Weights of a small mixture-of-experts language model, trained from scratch on English Wikipedia.
Size: 14 layers, 71.4M parameters.
Experts: 64 experts in each of 14 layers, a sigmoid router.
Training: a variant of SOAP for the experts, 322M tokens.
Below are experts of layer 7 (counted from 0) of a mixture-of-experts language model. Rows are named gate (a neuron's input weights, with its number), up (a neuron's input weights, with its number), down (a neuron's output weights, with its number) and show model dimensions 0-255. Each number is 500 + 50 x the weight over its row's rms, rounded and kept within 0 to 999. Numbers have three digits each.
Before each expert's rows: "gets" lists some tokens that make up at least twice as much of what it gets as of all text; "comes before" lists some tokens at least twice as common just after its tokens as in all text. This comes from a sample of Wikipedia text that the model never trained on. Tokens count by the router's weight.

# expert 27
gets: ",", " |", ".", " in", "),", ":"
comes before: " the", " and", " The", " B", " K", " S"
gate0:524601436514527513510606431522525586418439534497441487483421483444460422447506570439503536543418456531485459527399480490568496489604524466547479496486523473492590573590454479472458535509567489534565463535484500446411541469560524541489458443490513584545478397529426587426482573512494530469459511464485457543559550387519401491492558547418486485486471541520554448403573427538447508494433514432450488505511505499483496453550503439543558413565456379491556543410524478460499521477491530422500562561532505479573553457498505516460503538444467408567516493377459491512518530509522510402611568541493580563564549524452517447494503529484452554447438434409442427559524442593546483477488539515534534589479441482413488472505487408434551407499507570457458498508562569466458505526520481
up0:537369527475454437465373536460534481620545498506544474586455500558588525579521487544523517513506491409470485491551572482501472533380467476466466466553399467490488479473507571486522476477491489465455472540442516483495440562470541479540592557508480439474436500455503470559478420528480508530613453590536417449416458523525560568452513454494433500456527450484432491588430574481561493544515491500544502568541504521543515533444496542506517475451536560515461494504492562465479472630538455510514430444416484520433423510437525497539551422520468499476525586621492480473458453575566549562399459481534435482493345480531460548530514426499536503506587607593505575444501561410479545536597482435451525471543570542534487550457570575563456559556440402520496493507480450471498491453523562
down0:511544532441467467522480615512492535523497547459372616452479516491530494488528474494378486519515494537384548435563485522500559508448457429460495518468487507488491539437469523513436588522483584517498526544506439484429488533483492554547501422445505457593441351484547571467473536516573484480561500494490507505458572480528557494505508528466448550431464561525442413616495497584521452512487521466521487499538587424488542497591535492427568491469498488474445521463505508466561395540479511583427407463436493503482555567628543577579538436540502561532575508439434470501523477527499523425460530421535596517575527478519575486395599416462521526530541467564549517506440472534482480453536491351492445495524503433502538500480526466423423473416437578467514572445442453421526440517420521

# expert 21
gets: " |", ";", "\n", " ", "|", ")"
comes before: "\n", " ", " 0", " 1", "-", " 2"
gate0:480453472554497458460473491532582439461537561430507417558472474489513486482447558563560472533407425470534544540499442431471503433468485547430569452523472508458499528485408563486573491518535501521600547619464549506458441487485484578487496511458524503512447436611514572442542498434512494486525453560476465588487448437527592545581409535514520436449546487558505515482431521503534586452484482499407513476448522500499406405460494462564455489547408484474483495452467582483537480589510532482501492502513516553497539511425579393449562568556517535531508504549441591443495541551535502516343557583498548490450480501433436497482486539466550530449497555555542526548443528438499499621547601514536494430546508558524420556491466483355471622419397466549575525517583462498512475442493520
up0:495438507448501468509517453476570487505615498515463377517473424483568487524496572517393531444515443546384548587468517454515491526457435517488447429452494518508487530537312530425476530483513522526502616558454481560501588514460491360463550566473482448518448479607452582546599568490547492530517512444497453470515481416533533534481428518477420428437574471536502449529452528522525508527493446529479541456464541432548540401492441530514469506573468463375539562442551553479562504526468550523491438521549505507554431497496568470491524513385469490513509458561478509482492557589542587443436488591464479555502520506440498557484564423456604516479503504560576485522489599556499555562549516537467466526513431514468449467483497492431419484454496485469604517547569446564549473609538534
down0:575546515551508500510569555471490508401500425457417458498498493516501483502573534506524484496586473514569572549398464569554482526486440476467477518581506559595399498524411502383572488476499443542409514557467522526530385531520498593533457525455484463560507602454442536540532558493606497540523465549614483584495382494445558506499469524517470566498536451530547448504531503496566503453490359477474460457445429494480542450559507531496547444503472520418511538541483465449554522440498500532543388561427557481523401440459505463450489539507553542428444499534542518623438464502499626417495559439518529569518528483502483601551504472466476554489552381516480520461533558469478522493546458405437497546469525491554488404483471537509399538513402481563518505531460411450560531492527424

# expert 48
gets: "-", "|", "\n", " a", " and", " with"
comes before: "|", "-", ":", " a", " been", " Total"
gate2:574401484523436454491513446532588509418513526535496505543498604561521489535557441468621514529514432511510459549558488469471531519491550567474399554516447432551483459461501444521529556484609477562462490550479390555450437509502500470476575424424551431479390521523549534549444531493506508523511468503461477439509470453537474548595481477491468461467521506406507572578466533514509555470531566428445527488510518428493584500528544414405549542432465551554447555438355447531473527563477487486446573529419462500499464547527551411584488420520540521524555484477505474435460618445485519547443399466462502519513418485426486515533498500489444582422564419513475579470571535505435478512467432508505507485574553584396416511487523453480412456375436449525452556498558507458524545465513463
up2:408567534313543492522473469540447492555533502480603559428484533467511530555521468563481539494509562542525621554462494504526465599525478493472488480436501545534571498462589562476507513515490535401535466479502568474568454612527468488531488513585542443419581548513563464497422499498498479517581442555493548459504478447451657432433457497511398507499506530546556539408525445571491588517527409440492523494394497544525440518466495529561517506529481491559482451473507502506570467473496548526592475370494520534459555404484592506515548510479553461567501557515430522599540506480448444488470488582522487558412466494473499414498516557514434422414501530451448536453480494475399469440533498351522501562479462458603538566424500526509559450495519471513512492494451565508519463504469443
down2:538577521496516380543548565447473474448497561487416516473580522548562439526556511486478476517497443537489512509441515468568525568508455502538473422501499490416527476473463508595572432459674537591495434569594528495468486523519456425524511503495490555552505516544503505540606471473492521528465426535515513511486501523414498554499478498556552466473442456574392639439437378496585609538516523414525492383513501464571469461569506603471478474524438459415541447524502495519547451517422472515501465462538463496510531482501513489438533536456481536496543421522541495453531558443492519531533529536500557526529537554433548512396493426453490389453539525454514513551496572471390463539454580443554508476460488532454474602496631480482458469492522575449567423413416425516526514434424487

# expert 58
gets: "\n", ".", "==", "===", " ==", ")."
comes before: "\n", "|", "-", "==", " The", "The"
gate2:510577494471530513450480469529393530536519468529536467481468582538506455469491410493452454606511452509532464453475540493580578483442571559472341454479411549486541451450398512443602440522357500548540497482523423497580482457535421500540409487480574550457487453402458509456465545528524513524469486451576495491492562480541544444536500459531472516537571439568420509553518548536458573601522463502475483541445530535451555475572510443512519598566595500471501460559590553509498526578525489524548539471547594531529440457600444541459478533530396490530512488538540485447437466500556529489478429499536517492458535483494520548443555546459442525581447441531472443464540424422565505459451467454634517598431553596481427455533489527447505454469513483431527516452526473535408536568574528
up2:438547488431548499557503489563510437547437529531394539555578541528569557505554477465490474529430413490450472512471431444527629467534460515565557485489547489523483554585457517486535566559571494472450529554544378452535480493555503570493496582526518459501498573482481607422513475464477476469512489509483411493556501473510531404496488406507553483556478534539432483533396478522469503480485482491495507534499392445533491518546491546536522621464448543446412507497541596590407520493538480371508560451438440560503456510440507543436542524557578508500525433561493454465576547596525487612470542495562492473480428476531438537521462431432514552487503412419505563528549481541510579375410509485491562414595496521468480555538507500534543542355542522433530542554577527446518462462493539
down2:530451550441468445441519495435581451395565492627474529529468438500643521482530564495519454533403526421483532528546530661486488498495549477459465401562464582548491501596509445504525520451518539545498553582538466453445554476487567365472472491467552484549475501591507435533450550543490481431530468529600512391511498505461508503552491424445518537583462436541430542438484476439437581516560508542402451595552495541585547472530497559477469516507609496491395510461516568523441443430485467499528514462587446574558494522544511485508437352434551537535472490549557517456506572470517468551504502527529503524473495493528453533462478538539481554491453446463448514510522484458519543510508564475558569576528530497578638549495475391487571538546494499569514512498453499533521574511438501

# expert 59
gets: " the", " in", " of", " to", " on", " The"
comes before: " the", " a", " his", " he", " first", " it"
gate0:497513499651556399562470483549501524384488545536438492538486510467537392503509540491488446478541478438498592540527417553455439473556500605490607540530493523596368429514481593479529418515547466542543470566485506504449511536504472520534475448458532590543436527505514541460601532572510561498433497422462622516499611414504511501490654520481462463511503569570538450475525476539483555557411579457472468521516494491438476503455466524540515427638535493485452462498442501537481564473483550495544427413600463520541520397518548492433490544540510467464382431569525558576469492609552577487436565547437536488477484536547499542479570473458457530529490478482532456462445433484423490507510479452544480570498497553441475526457512457539502449453481515534469456507552572482484444470552551
up0:472499503565481449447462551489458488472541537470464509502483473490654436550486493457526406502498481560530531538426454564460443534540436543577491470529506500534423494538440601514541415445467433397490487568455477375551516594491431488566543496525451515471482568574461434470548521593545537481526496470533521547582600483481555483474599545478542430464464554546553374466503529465414505549599495536544456569561446464451512476460503516523516384513543457482531453535467432573442519514544463543575405508518551487482571430459481464511488494572458517546545444535528562510498508630507492492453550464435483443528464485590488559516537430485480449567546542370380499466555500441420603492374447463408495546466507470515442531537527455543506439496447520531573518532559525564485486494546507
down0:405556537479455466404482426556436504516495568486543548465394445455497536476426504531530469538577597546473563522467478521416531420448554535479471448500554479472425439559475578483615603474592500429474513439457532481566506558487390509515548406518434437530482454491396472458463482519533550457563501474415544500547521444468528473554610487456521615472496429523552408477571523483493533485593600536475526493496443432423491405504463499530497566541528488438518490453488493451411449437497513474583526481563496526496470482573470397389422468514503438502386569439473421534406392555495474523475522433517516489501435537500480513479446499525522555524475475438504523439554562452511491627432448479420494497491511500466486497438576472558453498486491538500462568501562538528445474512587472

# expert 39
gets: "ing", "ed", " with", " that", " has", " about"
comes before: " the", "ed", " to", " a", " that", "ing"
gate0:494499484512523614419430514585583497486504484534523462439558491487573519463530424449541504509440426503561517554488384541454489454418516505344473476545461588506430495510657506510523507497525428572526426514450517466502504558558371506559485474418581513464622522533556565480565484499500526536482485577407569486495546436513479563577535556443440534475469485551569496536469505527522497580390443561491514481505430502519437502558484491505425592519535469605467521542494544490481583467533458483481408483554512481476515538528544516500458458523525409515456543539477499491531484454547462503512449500509509530483575570529416566442506433502469459548520583530481455383481530482441544573515519439436459532512463435531596596524529461582463509443372494505459431494604409541444487551480521
up0:436543471589535551504471614472488466513461471524465521512607543492480559415617424498508450469460540534485526519499442492468514495458528558366531534544470536591480505501527408549459436551542477525449508522491539418536431580531422469508446573430441520530397475468565499596506426503456484455456457530457466525552536500522492539544541547462512621512478463480530447498516497532570450485398554488503468512487482443471432467509444431509413517497528493587491493544447557488457613527471484453449470489514498541498443523473556539498446472525548484572391484611540533435484483539520441525528512480486477464531541526562459415532356521516529475522523456501520552472562386444511485481519433521372497575624505499493495490603420527442618540475463451592448597437553467390471484534426476
down0:479580479589518451503498431547485469470540504475549443506534540425535485390425386470511527531514554437510462451481554481572506464402499577452493568499545554470537485473484532490439441510448484569451498478415483470492466534522473548555451497515480537482624515475634473548530499527497472446409507531393389526504490426425495479487462498569524501451524530513595492495587459441356567503397461562483631458480458506540461439563464438457415456424562452509484497524531559396493575472560483511573445487503408554524459553472600476571460490536527525488513543514583559551533519453463464610508536629535532546592589526497488427467536484449498514525500497489477503487503485571394546485517451446533475521443438532511502466515474484536459528457448464456544502432592424525450396498452448

# expert 4
gets: ")", "%", "2", "1", "3", "4"
comes before: " |", ",", ".", ")", ";", " ("
gate0:475491553423522479448528444443501452467511518457392540467563511482550536464516446458463468558558479518536445490535538571518491563525470471461469495452507435477634471484449444539586471463486485464588515486437451563553466472502479546457395519496548564494506578522441460530404560574517479464423476594447475529477405491474550469515511464511482485513473499538411594521554429575433478551598437487491587587454488444542444506595477499514557456467525554463529524487437404522481567482557531502546548503571406521436480528525428521459456499582437527476492398510513564550540591408490489439512483570530549582504492395395519502521454488571503515536478555595537456559525504388570555574470533437574479430483495447457479563429556493443511474445476493512597435521517519665442521518539545
up0:502579411485526462516507508523483414513525603480562511488426483592498513606456518443505556443461428422425496541531511486508483470423542524494522529477417481500340468510481463466462608490536456433347481465447474431512567561512602462426503572450497514362556482512593516502528522430520487429488560526501547520534486510508519501496492495544522471555491482409373445490465455504637513360642429487421482480504510573493490544504547480458536546471541543529394477444474577503490450516492469516492420439466527502517538440474538524483425491389488498524529501423440475519564498538571455537482439473567505465488482460589437542503538431493468490595564547557467511479445467536507477536439434534502538452504543558557548435522455565523526485517501557527503557522537409502597519576510470
down0:494422495552556502574448494466491619480494459398457504571483513507540464489434586555464482511568513544448663519593635504463512496483455590494510471527531471541530416512595534525570496475489504449527518512388530511442537545531484546514576470512432622510483414494399455513557526448517506454521504494512448530551506503473540461448470508504480530524502510565448455483386491543549442513443469519534408514462514556527546502549536520546570484470480476539558471520499501507520504576526536547509452474473547491435487542504434546544443505491529445433548505510474541533444568535498407430552496558487594472444477410520487445493430472477668484624541520522606514485434525518508487564464499554591366443498395453484517498504579521451518562555535530617489570566456600440478573537489494

# expert 44
gets: "ing", "ed", " with", " was", " of", " is"
comes before: " the", " a", " to", " his", " that", " in"
gate0:453567473502492406409495459508464529422490519390532441485567538516523444467567518466499444501468478561446497465466471497454477529531549460511542473478499549461557575510548556519549594470523539482515460488452544476513621442557564511482502508471538557598516481514416534495565621553526484378522524424578488447575449444593538454555427585565484536462405517459530555468529517527509578552482561505509483610619483438529565552505409465460470545453512479444517457591487532381581486532540489458454493572524509556548473549537534515517428466513524595539426512535594480478383589433504594494499525539452523518547463505511480472482479525485458414543599435545514543485406401550502519466462405398528481472455554470575438571461461496534589470458489501499529503500576528537507528484537417
up0:507487528561487498555497393528413563480488607539443463518385546523496511553446499518503536513473518476546518603616475508526563392472466533472435525584468407562484491498534501488505401478544502518466558496560485508419503502538441559517544548510478624469488495548518406499478452464569461554542455512504488603503485456444510543559511503407467474546454545548509465553399469467466433480585403443526500444441513497525446494473461518476514467530541427550471575466552399551433547450476506545448511453474391495473556533491528494468543476520471448484555409542440447466546399526515475400499529484570467573378502458401540556608477455452567533396419525537432451504465568485519484507590568511509485529549471535420518479588518453523498558549497442464469480393454369526476491564512533
down0:464482534493542458582540505489478478468468560569461505546472507507524438566496525537622521489470462576464460512560440488478514549459499553566413564564466422517400513504537502471551459474434500527457425510493522549468367459527454547479525510588494442488379483612448507491439431445523556419565494560611545527493463469503466499437463506479486473489492423592555625555431472505455429533578531508483507534478449495558440528472537483439470565526455610475512549395551449459486552535545570512585442459535385522478507360451552417476519433556481450492507542494521521395541605529534513373480484501485483474496472549509503487497557429573447497431403426458526384471509490472503494515507471557505523475549560545448482503497527524503465448564440608526423606473487501461470513525465576

# expert 25
gets: "ed", " a", " 0", "ated", " ", " known"
comes before: " to", " by", " in", "ed", " as", " of"
gate0:486472447600444529483509485516540517562512598542469583613491456449561459454523583448432553375500522564526457568580452559529455474487523543465441562490417459612401445517489521522512478503445513550483498505551475561551557513516575589544531534470514445591505469537442455414474445489529486547477466512491492440595417446500478543425534562459435516503539370478499582501577522569459482489481396516557539525517544509511548549474496514597506516570412450523518557466539497491571533488400479530517456518620488446535473536510489509571532469489496442506511518422551463506505481536546445493551502433512528545466403465533454484589426538461650551400502493501541472456570515525514526460435538460545521617542454542532506504468498436422496524516500454531441553437437538462373430510602481
up0:520488416544374550399481425525458581495458633556522572580471473497615454481486491454416517480489501486508485539443477568532489468526430488420585426446420533515519436479483551510502473551552407562454491525531523447610487511507552513548448509485538405535457512552409470448455479507427550545543470498527495545506485367548481490515514404489493536489528492485424546429622580552458483559521442591493550499482517548436503586497552455506518557629375424492525436442502573429471457423474449494578552531597567503434546527486529515573535490501431452529495528536482471539506519567491569483545570469528463545531501475477563483520491526414595537466447585463485408513500459555520463484471458460501522513485452566557615541396501457483448551513482468554533490463486551497440437503533468
down0:448566504594513492558485479623554620457480536476520505480431527493381488424464536494462541511465474469548499565424490458570432483452456501540499495540497571464443513586507409498429539514542586428574536532419527537494533442506525420549486459505585570524518485485429408443461528487544462493511467573386448500397387528347588472503458531525525570539512475524581507424468530574536471476523518486571546451489507555509501452503425413535429511483455498502554539492394516443505469439539532484480525478475497529514409512378548496560574571542641537523418477529515495499482520499465465493450511485469512556471482421576521478575550416402406453489483512479513490553613447572459475525503529468504526508505473531545412495485592554594579480589467507519449454493492477559542492532495488

# expert 8
gets: ".", ")", "\n", "\"", "==", " ="
comes before: "\n", " The", "-", " He", " In", " It"
gate0:485452553502496524576553501533486481483487525504489507516515444571514431457487446400412510471580396377481534469519557472581488498421534505531533540606495473409534513587532460447432490602472441557444431547466575489590509538376563531471521471549503592461565515544384493635524485563586576488505472462500436480529530508462518525541454445440443458503595565390492502563534489544616564512474525493547448486545541477542547432549476494497527558497574472607512421567510556420455543550590515532475499509491509483477474550514495519485469522487547526476453422508507607435544544463467518470455515494478431492458502462442536429539512516444525567509478540502469522561421503448505511535483504537515448428451458546523452559488492536600438446425511421478423460548622453536498589422508602
up0:555461468434479500480577461444493450531494430579493474470563430480395415475510522515470404564524586542548504480536551555472381474518423428496588501399449532376546540562452434484571453510634501505473542456553403594539544479405474494509521570550504466580560489486484496479536420422497521520498463552465540550553511527549475507417511515486469541487368504496424456512432433492449441465454494566461457561592620537493479519472517487489471513507513529532519427492553388398426533486441500491471467584553437451534434565539423517450544461512468548484444526473452514443515477488526489466462466456567448551414493477505434522407550394538545592453520491487447464588473538615516411505508509492446439527551427505474452531390496555490505520492493483557506471453478501529489504581503473
down0:541438553481484590502556440512445476464472453501488468471499513458453423482484546523458520525511578451521460514564456529454495541562440474477440568488404555403479440492487494531521536472525549602443518516531494463476481545479482465486514674470492516439495445542447432414488393497498478467543494539458531438501453501503488471420443518502486442511545443560442490573483525508468429580429487491391499503608460443495537582582501519440463533524533520516447426416542486453485449528537465514437383549455527521483482537504462507514465556565592511638397559473410536503495428521596537506440472531581414565503445420557496579462489469536452476505443437404497432539588517548475659506490470491459465550562434529504596463511607495472417533499452533454515443467488457517465458493383493

# expert 61
gets: " |", "|", "-", ":", " 1", ";"
comes before: " |", " ", " 1", " 0", " \"", " 2"
gate0:495483554475457411501456496500542562515471466545509555503552529511589500486566534465496509550529467492609452489518512487551599440555482470464464481469430401398486621551466458437480574561437499460495603556587478541466428524509480540475542522474434497489524531493447507481505450524580424537475522508504434542478473458507478509520545469498492608473374508518547447517511562469403499561506466524502464410453521446404578567526449389437495526479679596420515511525524470606449539484594469492512448501507391446582433462455544532531500503500494593425470494455520541473508542536485533531476497481429502520538371585448476521520476497571447574581468432479400497521428536485478505439615451557481572543550492535498459502524569415467471500518517461517465466453616528490536537435463459
up0:542573494509581477478476476496608505555416531413553431575479440498557429454504545438429500476516436460616462517463530527366548449595500552457482428442470508463415627506538535483483504454529439505489530473425535534454481518479490511511491453478427446528440437523470565492507520518508501408420514529523467589529527448515402486543455462457429640472497426484464548511499511534488475539553491522529531520439505444402500414520393463462425475486557599460506514574388577591556608462578380495476392516447523473476552480484512523450556559543457498543467548454511542441454446518493465591550543450516497502457406553446476465500564443528519504568512488559472576529492492452559497557561467539479539546653494576583449501468511455456515477486449479498499489488467470546485571468463503
down0:513578571545486482442527541513466481513559574501546500544524422538529478465449431475547561504529484524501505467505521574445555482497487516441500497503486424504476479532591513527523482407609582609489560471469486470459497569469502521501566538454497472492527507603499431509549513552453554524625623533570363479490472498512503508388532529553469513431499536525485433486488444537388572558445469488541500591543500450421593488530439470492545448507522488472488507475519500467502534586566427546497489532512611378546551577536452425505636438506524470488564481466434535536521483484526504567497490491513524529522537536582432474496539500552540461529512546516551465580516567629455535420447400502564484571470522473443374509468480457437536419452461516576612611425519531491561464424549494

# expert 6
gets: "s", "ers", "es", "ies", "ions", "ations"
comes before: " of", ",", ".", " and", " in", " were"
gate0:577515594551478473473564537539495533519457554551512593571542522517458444534448501519436481541553504433493408501496592463525451476577493414528463511511465514464554419439527484510430616506560589530583547489527477546540458570415425498519499461549540504531496459425643496531470532511477549568489549487473433430509510403489482469459519545608523490509505419558571554453528562509396491559467483433540604527520475490478549452495472523456613423486469461470512392504467424549485419529490459488453501468583535510496506492454485428519480378536435517518526517527491455451477459488487525539587446504452556525498484535525526560459510580473453556465495549544563442513618533419470399518454493511495418461566461393512415493560556482602556531402534555457506527499504508557585593533589436
up0:364563507479506466538466407429489465528430493462408470493479493496447592401503518504570480508531473544495522460617467478503521549416425459527520496410587431440503506472503419469504488545459447455504478540485428446567563526589472524491501497561482613434520491593497510476447498495557523459497466506528526630502474569476529401542464582505422517462468576411455510496464451540550532546504534526548492498431559519578518501488525518489364505504565510539428547519453533448551517420521562477560583408498486539483564612473484542447474568463549449507500505508509542556466418438525431420528542535516493561505519466553461367474537492540524517472515369476430487433389415552554515456561532506539552457469467484490534534460442585544518524512482525569572448477463462479461407581400525
down0:468449493509432495546516500471472474569488544466542486457489483461411648561491494534484432399442478474539528556422608500454589434532516480520438439554537480480402509515394453481540609472512598458499442489454452435422508515559494475537570538488526576559462405498498455462464490504545448424494613472553539518471545448464510469534453471574512541473372546476381463526492487546442492435456438549433447527486453420489512559471492587443594465433525517525482525527482453465491483487420449523571512573458514497488535446530440549531486470426574515437444510551495440503427466559538483518536528409572548503535480464536498449508545624422531506552426503480514510429523475452507506576556542527546488549452586562536518499527561567476568324466500463425471479457470459575458516587512492